From a checkpoint of a small mixture-of-experts model trained on Wikipedia: a sigmoid router.
Below are experts of layer 5 (counted from 0) of a mixture-of-experts language model. Rows are named router (the router's row for the expert), down (a neuron's output weights, with its number) and show model dimensions 0-159. Each number is 128 + 24 x the weight over its row's rms, rounded and kept within 0 to 255. Numbers have three digits each.
Before each expert's rows: "comes before" lists some tokens at least twice as common just after its tokens as in all text. This comes from a sample of Wikipedia text that the model never trained on. Tokens count by the router's weight.

# expert 10
comes before: "the ", "to ", "a ", "in ", "his ", "that "
router:129155148145134090116068115170128158120112089126125144136153166090145135117180073105100083080141162101118155166089158122151138127140102116120108128133121111133108136071116136128175133126107135137109099135117146141125120102109146108111088159126126154126108155090147083127134122157087127136138114105151101122130102144131120133170099151138121168110093104146084107124150098162140100151147109128150158129138087117100156132103120088110118170112131125147159104108145117117101160133080120
down0:098106132156149146150131104157143138134101111119069159111150129148140097097124106138112155147084122106170101136091157129125070130151181123187161165164139154157117149116099109103118152169117138158153121086154145137122100127090134151124159121170150154120110129122166137140159148125114161125154128173127117096128153083116101091097101095130095127108126103141121184107150154099117173131122131123150144116122138150092110133130114099101147101164122150131148108137119142157128125134136101
down1:108085095142111117128192124163164128105114144144128097146168148133154141143113106101142138125092142151105141136107161113079162129145113122107141105114188120106148104135121175158120124084097137105112111105124131082130154135136128104125094119129102100104114163106109131141144088194134102103116137138113129104169139130130125157140106135097139139121111143080167102105113145129131099114141155135130111074134126141135158130161129114111140138120112144155064108164098117100142089122068154
down2:125133145146149113100096112120095121143152142080121126170166140120117126125087146138103154119126148152138129106140137147178109122118170156134124119102154118141133155141138151124153134135126083164117157130106089176108141158112110124105150109120118101127126122135111120138112128110131151131161117143076105104101161134110137119113154158129125129069136180193106127119169103098164113063166103117150106071129117120103110142104131126112096128133149099146092146133125116119085062124104170
down3:096142123168165137113117157125114095117131140137124146136151099070114110117142155114153101114180074114095137130080100137135145145161142111111094094133138128136104115126116101113124118157116120111109140171104123110164080085166134160144097138102133131207115129123170099127151138119113066144140110102151086163125108119120120128134137157133138095129163131137170127123171095135105081112123106136087143121150108140120111100151152135115133159151137120101164112112106111144091121112099103
down4:119128083160149138082074146140128131149175135103160131093145082103128110132109150159079092130122109100149164124156160076109149141146148131102090120148114119128144127151148135095189110144114135175163146130096120153148127152107116159139138139153134100099095140153132136152116104108112145137157139124155125136155121101100113112111100156168137103143119116107176141165130106137126138074157121121155131130147156086123130099104086173144125106158127092129142098139120155127117150168138105
down5:136147135070142138131119168133139132100172123150112114159113158145166163149125127131108170139138108163091151126131160146149141133103122128154105117137121156118139124160115120087184100162109113089123110094142149125136132099138145111138112158149152138094183175133121165124123152102141194109136151100106163084139089094137102155169076117153165089118134093138145111158106129132084176131135131101126141138133120083121119149135100158121140121104132158134126161117152113116130163122143134
down6:133154165131175134113139131103106129145147150143084126108159129122139162116114097097129146159163128154122198060146081149070126151100131124158124101132146127125135095117142109126136130171172136148094134144092141133122127124119102073150171130127153142096149133127114153152117152100157102122096139138117092125081149111136135116102153152140101111136163147140129151133144177119120200099129139128118129115168114156128143152135145095127100138169131119143164135129120128154142136112096085
down7:106107139153156166129154150116147112149136111136131151112115124143140121111110139128110134143154159094156141134113100068125111120096118145120125134183111130177143090170142102175138093160091120137119100078160122102145104083148126109102133134147167165113153085065149117174149125119130111148104111175122122132088157142118108125117110127146125156142162133136152125118096165115144209153145116076131117130117156148139129102152141087121107133137112117139152154117124089102146143142135121
down8:091130130127137099108167101144149159113139131102127142134121077129112156137112103137142116114073090195126127150157126158117133132105163084195120132107106162119106118145132100133120117152140118149122138104117120132086105129162126129167175157095142160114164132120128119102127138170146129158100085165110118147106146100145141148113126141106152166103146076155153115102099119158109099156150122163135192132111124140163150123180116105118186138169121139125116133143126120138125128142134126
down9:109088124101167108145109172131127128097119132121145126114071142125152144138132116157103136136143103141151113147131120136129110104121133102141124165142109131141142108170112090084109120112131133122150136130146107131120151136150143129090136103104153125122086146114119138096197141112160182124094102096129079146142129108130121086107130099114167112149103107079114102101131152075116164177138146199159113137158129141158107102127153149118141149110136175171171138146104137135124174122131118
down10:141134097187131098142129113123142112121141157142126128094100118119116148104095107087091127142103143127106128114105108143121083125162116125145111160090123149136084105102140160150070127162135126121149108117181140157109114112146092117140136139094149110120100100097133138149088148123110137116136065184126162169120175123121112158132152142136132156135072125110100097117124151139093100104105135179144123155100143140146161109123152134128105140160111145094107076146118125140143097095147155
down11:154127135136135108140123155155106095141143128177143181111107148120141083158104127114153113133081154145121114121146127107137125126114139085136120173114126145117132107151137163167132154125093201120173135131130129137088130145150191099121151099108109120159113187114125138122156121110094140130120109151100103123108088121124073132128167108173138159093150106094166161121147104120149146136115140150076108171136110155167119138147148175139122125127139120128154116103135091142119103137146131
down12:110140117085123142099105103151089141153118141107133171141117101101140126138131105115188117099124155127154113122088162110114136118165142124157090089091088114145099141078133113156138109154089141148118153144132109111126109115126063167149108144102139126087136133121124134136134115124109125119113113108142123107120127088092104092091119098128111111105134101145152115150148137066125156119151087100121121148148123101128099075126096137121075129103094069130138147116125120106092145169098154
down13:149114120141095152138166109122132140063135147144136104117144148111120168111130101155132129127115119116127108067125105134108095133158151161127134106094136107113116088134113166150126131129115101173153137161119081161123134127171155104129176124139164127136127119174128133129126126129173134171179110157134157120157131179147132111105077127167180121104117139126117139184111120138143130158172082105122119113105075165135119118129117133141106161118108157083148151126081128141136121118113140
down14:119164119129127122147140117134157134129093089123135132137132094172145109140104126128124133101120147134120137100146092153143121100133107073188149163103112209114083092095164165106125115101065140113149155120153108144160131112137151125135102138105127157171165098140128098141114164133165093147145112111133121139149083108150121144131128115129152103111115181146124141130116129148132115131109142105085129096132150140127148128164137121105139135129185150118151145086107108110141182148127174
down15:105160166138142126152148115102075103130140084145142089130132131130139119098092150107160130136104144132153132118124112123147107110120119104135149130121132159145102137120127163145140142158135167088147065151139117094096159133169111121137093124107186193144149146136150106120140177151129129117118140160117139104117084180159099148127125095088119129132079117149122123143086143112162100132139137073091155086109094109114118105093101103130112137075132108128150132124123136141122164125122108
down16:133158099109082158119092143153102144144173098144116112109130147144137098071105123151101073132101103132081131118189121117083114129108118152123147129132131158113130120141137088123150128101138129079114130112111114138134127116098143142153161100065139100157145163115120143131107138171133169095144140106143115111143115151123143106103116113084165139123138168122131125126154133143111171117124118147132164087102081100103101158112119118135120141156107102125116083131146113155106131113197145
down17:144147140161101122111139132119162082169168103127146128120123110156156129113167153075148111123123119123115176131129171116153143108122127169160114151127149104155142157132132114101167136138134141136124137122162146111094113170146133117117125129131108116100138143152126156121105134121111114086156145148144096150165161118134129126100100105137104163153090103149123143140136144125121071088154117176114122120098154131175150180099137099132122098089089121057165156165125130111093093101146127
down18:107118130134089153139135116071117111152156122166133153091144131118062117126120162126124150160111142102128147105163131129102108116131124105163123164118171124111151141141145133140146126175142111135124104133124082149117138171117176148142155123103118131133138085094104157106095112125154166148124113128126127118164151092126122076092157092105140123092120143128119099090132182115123143130125137127118150145130092142141145085182176088133155123086117108083144165129077143140156126131140119
down19:138125125150123146152140091148115134160169152114148121141067100165118160131124125182121084109140141146089125149145120104136105138139134119150147155174113126144148109118162141105106144168155130100088129134089163113111156158137124159103120126069117141132182145116176103123166116153104181156133100117158113148122133095112118165159168097113099118136084105106086119120130131116125135148173147124125144067136106159097105102105150096106123124149107101133099118122144123135132150134129148
down20:143147084136157129091165138162121138075116167132145129105120154138127137160148107091138136137143120124174111138161142197141118076149127150075111152170098148112168132160129102100148138164144135153179152115120139094143120090107108134086133104157098139131130126156125108167144135124131109103172097140139129101187165161139070150162115110130097126120120129104143110168147130093160121143133146110146142090126112108138132156091138130127137107127145132141147124091131128155128115125153108
down21:076115118102109131176144136118178124126135167110126104118116111104116096168095151147100123126154117139139152160150159104121136166107116112169112122114156102183110133102128114141129117137151117183166148112127159165132138099114122152149158119135156130104138108152165161109180134130142195107137099134118149128151201103182177131103160115125117091094149134128152141104134133134119175095149158104147126152138115140136112121164110107112146162160138118122114112127123126115153106101133110
down22:119131118136101138143116110115119099115125128117131118156116124128135162121107123113124073169141088143118127097152141086142161136107120105186123169130118084134154121132127129134133117101151169158100115154130118134144140145124115115135141118127117142103122128114172139114152112130157114128139146160148121118096151122177137141114089129171136184099118135102174110143166114145074134118168131149109077135137071176152111127164072105111127117096160094195150120173091122145147149104136140
down23:163128110154129123124153121089126163151161118180171147150101102162177136154134076145167122150123107144128062150105123133138138110110129141137128092146118089134143114119110115110140086131120141136165101119150135106120138112118141125144128124107107134137139143109148079153123180166105127132121087105123122118072089157092127141132142149140133129156120169101080140136179193116138103144118144127158143153139092110155175150127111103146139092160120140132158137124140120129118112067136126
down24:154153095154166116111119170108112140143172139175137083107116180127146091143118163125090146119140084167135118124142132158180124129151138105101141108125107105171092155138167140130122103134114131133170134129141121092092127129114142160190117104116129119121130141089103123117117105137105124110135174129118135171124149137078109129112077150092151138090136128114107116119164137128101104125177134171140119105119129143137138144140168139136117112123153166125132173097128172103113157144146086
down25:044107152100155139129093099103160130118116140113128161121116127152128166139156110161143120129164114149141075071102116143146100126139152103119116111155166105109116156112121109139120123125158105105132143135129124144134151147114079145130136123141121076107108125136140110109091106106150104164150114114126146157128089133122116145138117193161142140100110140140106121112161137111150121082149093138130122139143160111169129185154146192146105133135067114104149135158114154157103143142129133
down26:147144089082136131098131134142154105132110205135130149146120111102081102143138104167076107119151127107121116126112146162110147141144135113133104162117147145120160127139091147155135123138192099132143181162108134146162094128121127122092094127181140109140126139159129137137127132162158130109101110117150080172107130129102137148127108156149080117133125106101085105120138112123144154143073133123110091141082088154141129142147154139117153115093133104146098125137132104098162134097099130
down27:089159177149123143101093127129067144114124114139160142135113161113103112126119157116149151130136135137121121131153089128150114112155139117133119147126093146135107119160107104103131136137120095087117128126158120170080152158130140146145128130124135123140129133151121094158117104135119179116090110121064095143146067095151165123158102090076074150132115168088118110171087157102125108124119117144167109169109129135119119161111118131118109138134122126119160118177103125162100098119148099
down28:139103137189102122106108126179099119117116165113182103110151111137065126110114058132129111149134153107132113123121140128127120152166109122116091126124152143116143174107091110130129123139137119140148156128136118119109120128107129116130172119141106172132098113100116077177085101110121169127117142109144137122118109111115136121161124105075107150125109118138119116159180069096134113098146132132122087131086157138111081090121136146111126151122094110165115112133112125132130071152137145
down29:141111166099126135132086124122117158120148108138129139145156099115100100107059128121135145148115093167139112084164177089136108112106169138156090152086116127143117173132128183133137141115138184127160153126129074139112120135135129132100146139152084162107114145136140144108116100135138105169167152127154114129125132125133100128159125133145138150159137082142124177111104066113137093106149091147157115124151089120126120105151111134150146143150087179123129122142111101145111117107124143
down30:085127151132135173144120085115097140143115136114132136082122115108123132124120151147115144120099146145092143110127126138135167147120133123116115136113156144157103165111174143127104158135128126118128158118120163143141162136107157115137165157124142130123132139092113206111130085128129174121168165116136142164139176126154151105150112174166144158110138071156175156190091135130141156100151121140144182120150143151120115130157129169146136154146151086129145140136103127128123079147129159
down31:145111123076110220098149101106125123137120125150111089114127138141113106122126161136116103167117133170138158165122085112096175133084139141120112122127114123098108133143131114134154145120138106077118089169133135141116142166097149179126114114087183102139105129124111143127088135136144121127107126101153129105130105110116103151118186155131096110113110142115113123141110126125131133155127135165168121127109154167124168103109152136127154128190153136148134110146141123100169170115106100
down32:128129129120140164134105185121139157079129130129122125112148121135116137133125120105110138142152133113087099107150122118147120123129119146137124148134094085169132151139134121067126126130117132119134132138118131133131122120159110157133124141125154124151133126044134112099137150084128191153153189134151115172165122164106126107098109144112092127087111119117115124196121142124171166121151117139147110120098111131140093121143115160116117120124105122171060088098154157088119090108162157
down33:102165155137106133099099134147140103092130114137149113085192099145126155126179092160118145137116063137138097139150134144170108144113135105103133096095130116127132153165142112143155108141163152078103105120150101104158130166161102131127100139127112125124115149131142111096117113143120105166151130110141124151116099124126147131118131157132112142126147136158147131139152139100154099142151123186107118165089113111160150137137116137130140128069125152155170104148175141077072157148113139
down34:173145089105142106110101137148080125121161142136155120178117120101130123102160133114117111139110108129145125115140116132087146136097134121110116138146139127123098115105087082166111139158108119127112125149160150098129123104141146108074115147151136090124095142210137138172104120123101121124154147114144078097130107148104137158109123146129092148121155154089175107100127143102088157138146126089146129120130151068160168109091130122105145092145154138135127130127143084140169134116091135
down35:131072105173155110143132131128117126126124142093147128153127163112172130103104138118087081146151095160137199095121154169127128144096088149123117121140153115109089105166102127111184125135149100161131141117141094086148112131123127119118113116158150122140141145150142129160118107129127074108099175070107169115091126177140147132142160134119141123111148168107091114123127152182139099130104150120148105142103152108166114148127141159102109157140140099134126131133104130127108115150125127
down36:095130131120144102132123116124165115087116145134116117154121121126184123103154112101113138126125136152108123169112117152179162117098146142118140118116114135083113079117137145120142134088125114078130089140109115130104165082116142119125108158104114125160158152086137164150133185155136157104114135118098110143142067126166137187146115113124159133130101073072171123101107095117157175163117108129101153159121145128119096154104138139134139115131133096150125127116168114137135100141108152
down37:121133108117093087134111108105102141141112174131111199138167131123102134133103156190102087121139109126158140107141151125159140111098155105127127138136134158145123135112106121174142112117132145140106162103117140133151110095124131133137107118121139102142150137114091142132158129143103182083128120131121117166110129161099122135088153131153094122125090070102121111107063105126150134189127103190112119144125106151127147142120176170153150122153110149133147085136131148119109086124116131
down38:082102101107121102131137135140160126115087104103118133127094132163153123116117126118104118138134133192180178136128150097105169128135123077114121156115142120122161114037119135133135157141102111115153133169089128102137132111120130136123150054137126120107120106135127089122112134111090143133108106173121094107124157139132124125130159086103122131109108092111165184111138129089128137088138164089107103138133120117107112129139096132115112114159135113147114107132111139110131193117129119
down39:126110107103108136083101111138126122134140097143075108111174129137132122133148120072151168091140139126112112108108133126092071135097161132089124137128137121118122086140139123168161104112125158124142141104138122119124153094148077099143200125130097151138144100147126148146153121126139140161160136087110149183148130113142103127151133088120165155145101101108107157111108136138121181116173101111145133090146135134138130123119116111172125129110160123113190131107129108141140092075140135
down40:078115097135134113107103135070112131133167109104120107116117110118114130139118104121126137169134093125130136127097183132087107139104117154149134106120140131182114116107157135123096111058104132108131141103109084126148152152183102118109136141112113094102126072091116131153146119155114103167156060114084146160093149120127129152111127133136101134073121119151137116152114142088104133130132107159166129130138106169149141140159143123117154079124141144131132110146102107126174130127123103
down41:087113115092098141176163142125170159120151141154116109116160143128115103108144134119083162153098138137158110146146144094122117126116134120182119148123165150175130150117139148145104126190125132147152098095134106152098153104120124176173149101159113143144137099145128167137117130133134160120160126143113114155193167136133161091116152108138108167131141146116140138159123145143155183095082113144141121115171105158144114101124111111157113130141085156135136132169126140133133109102140099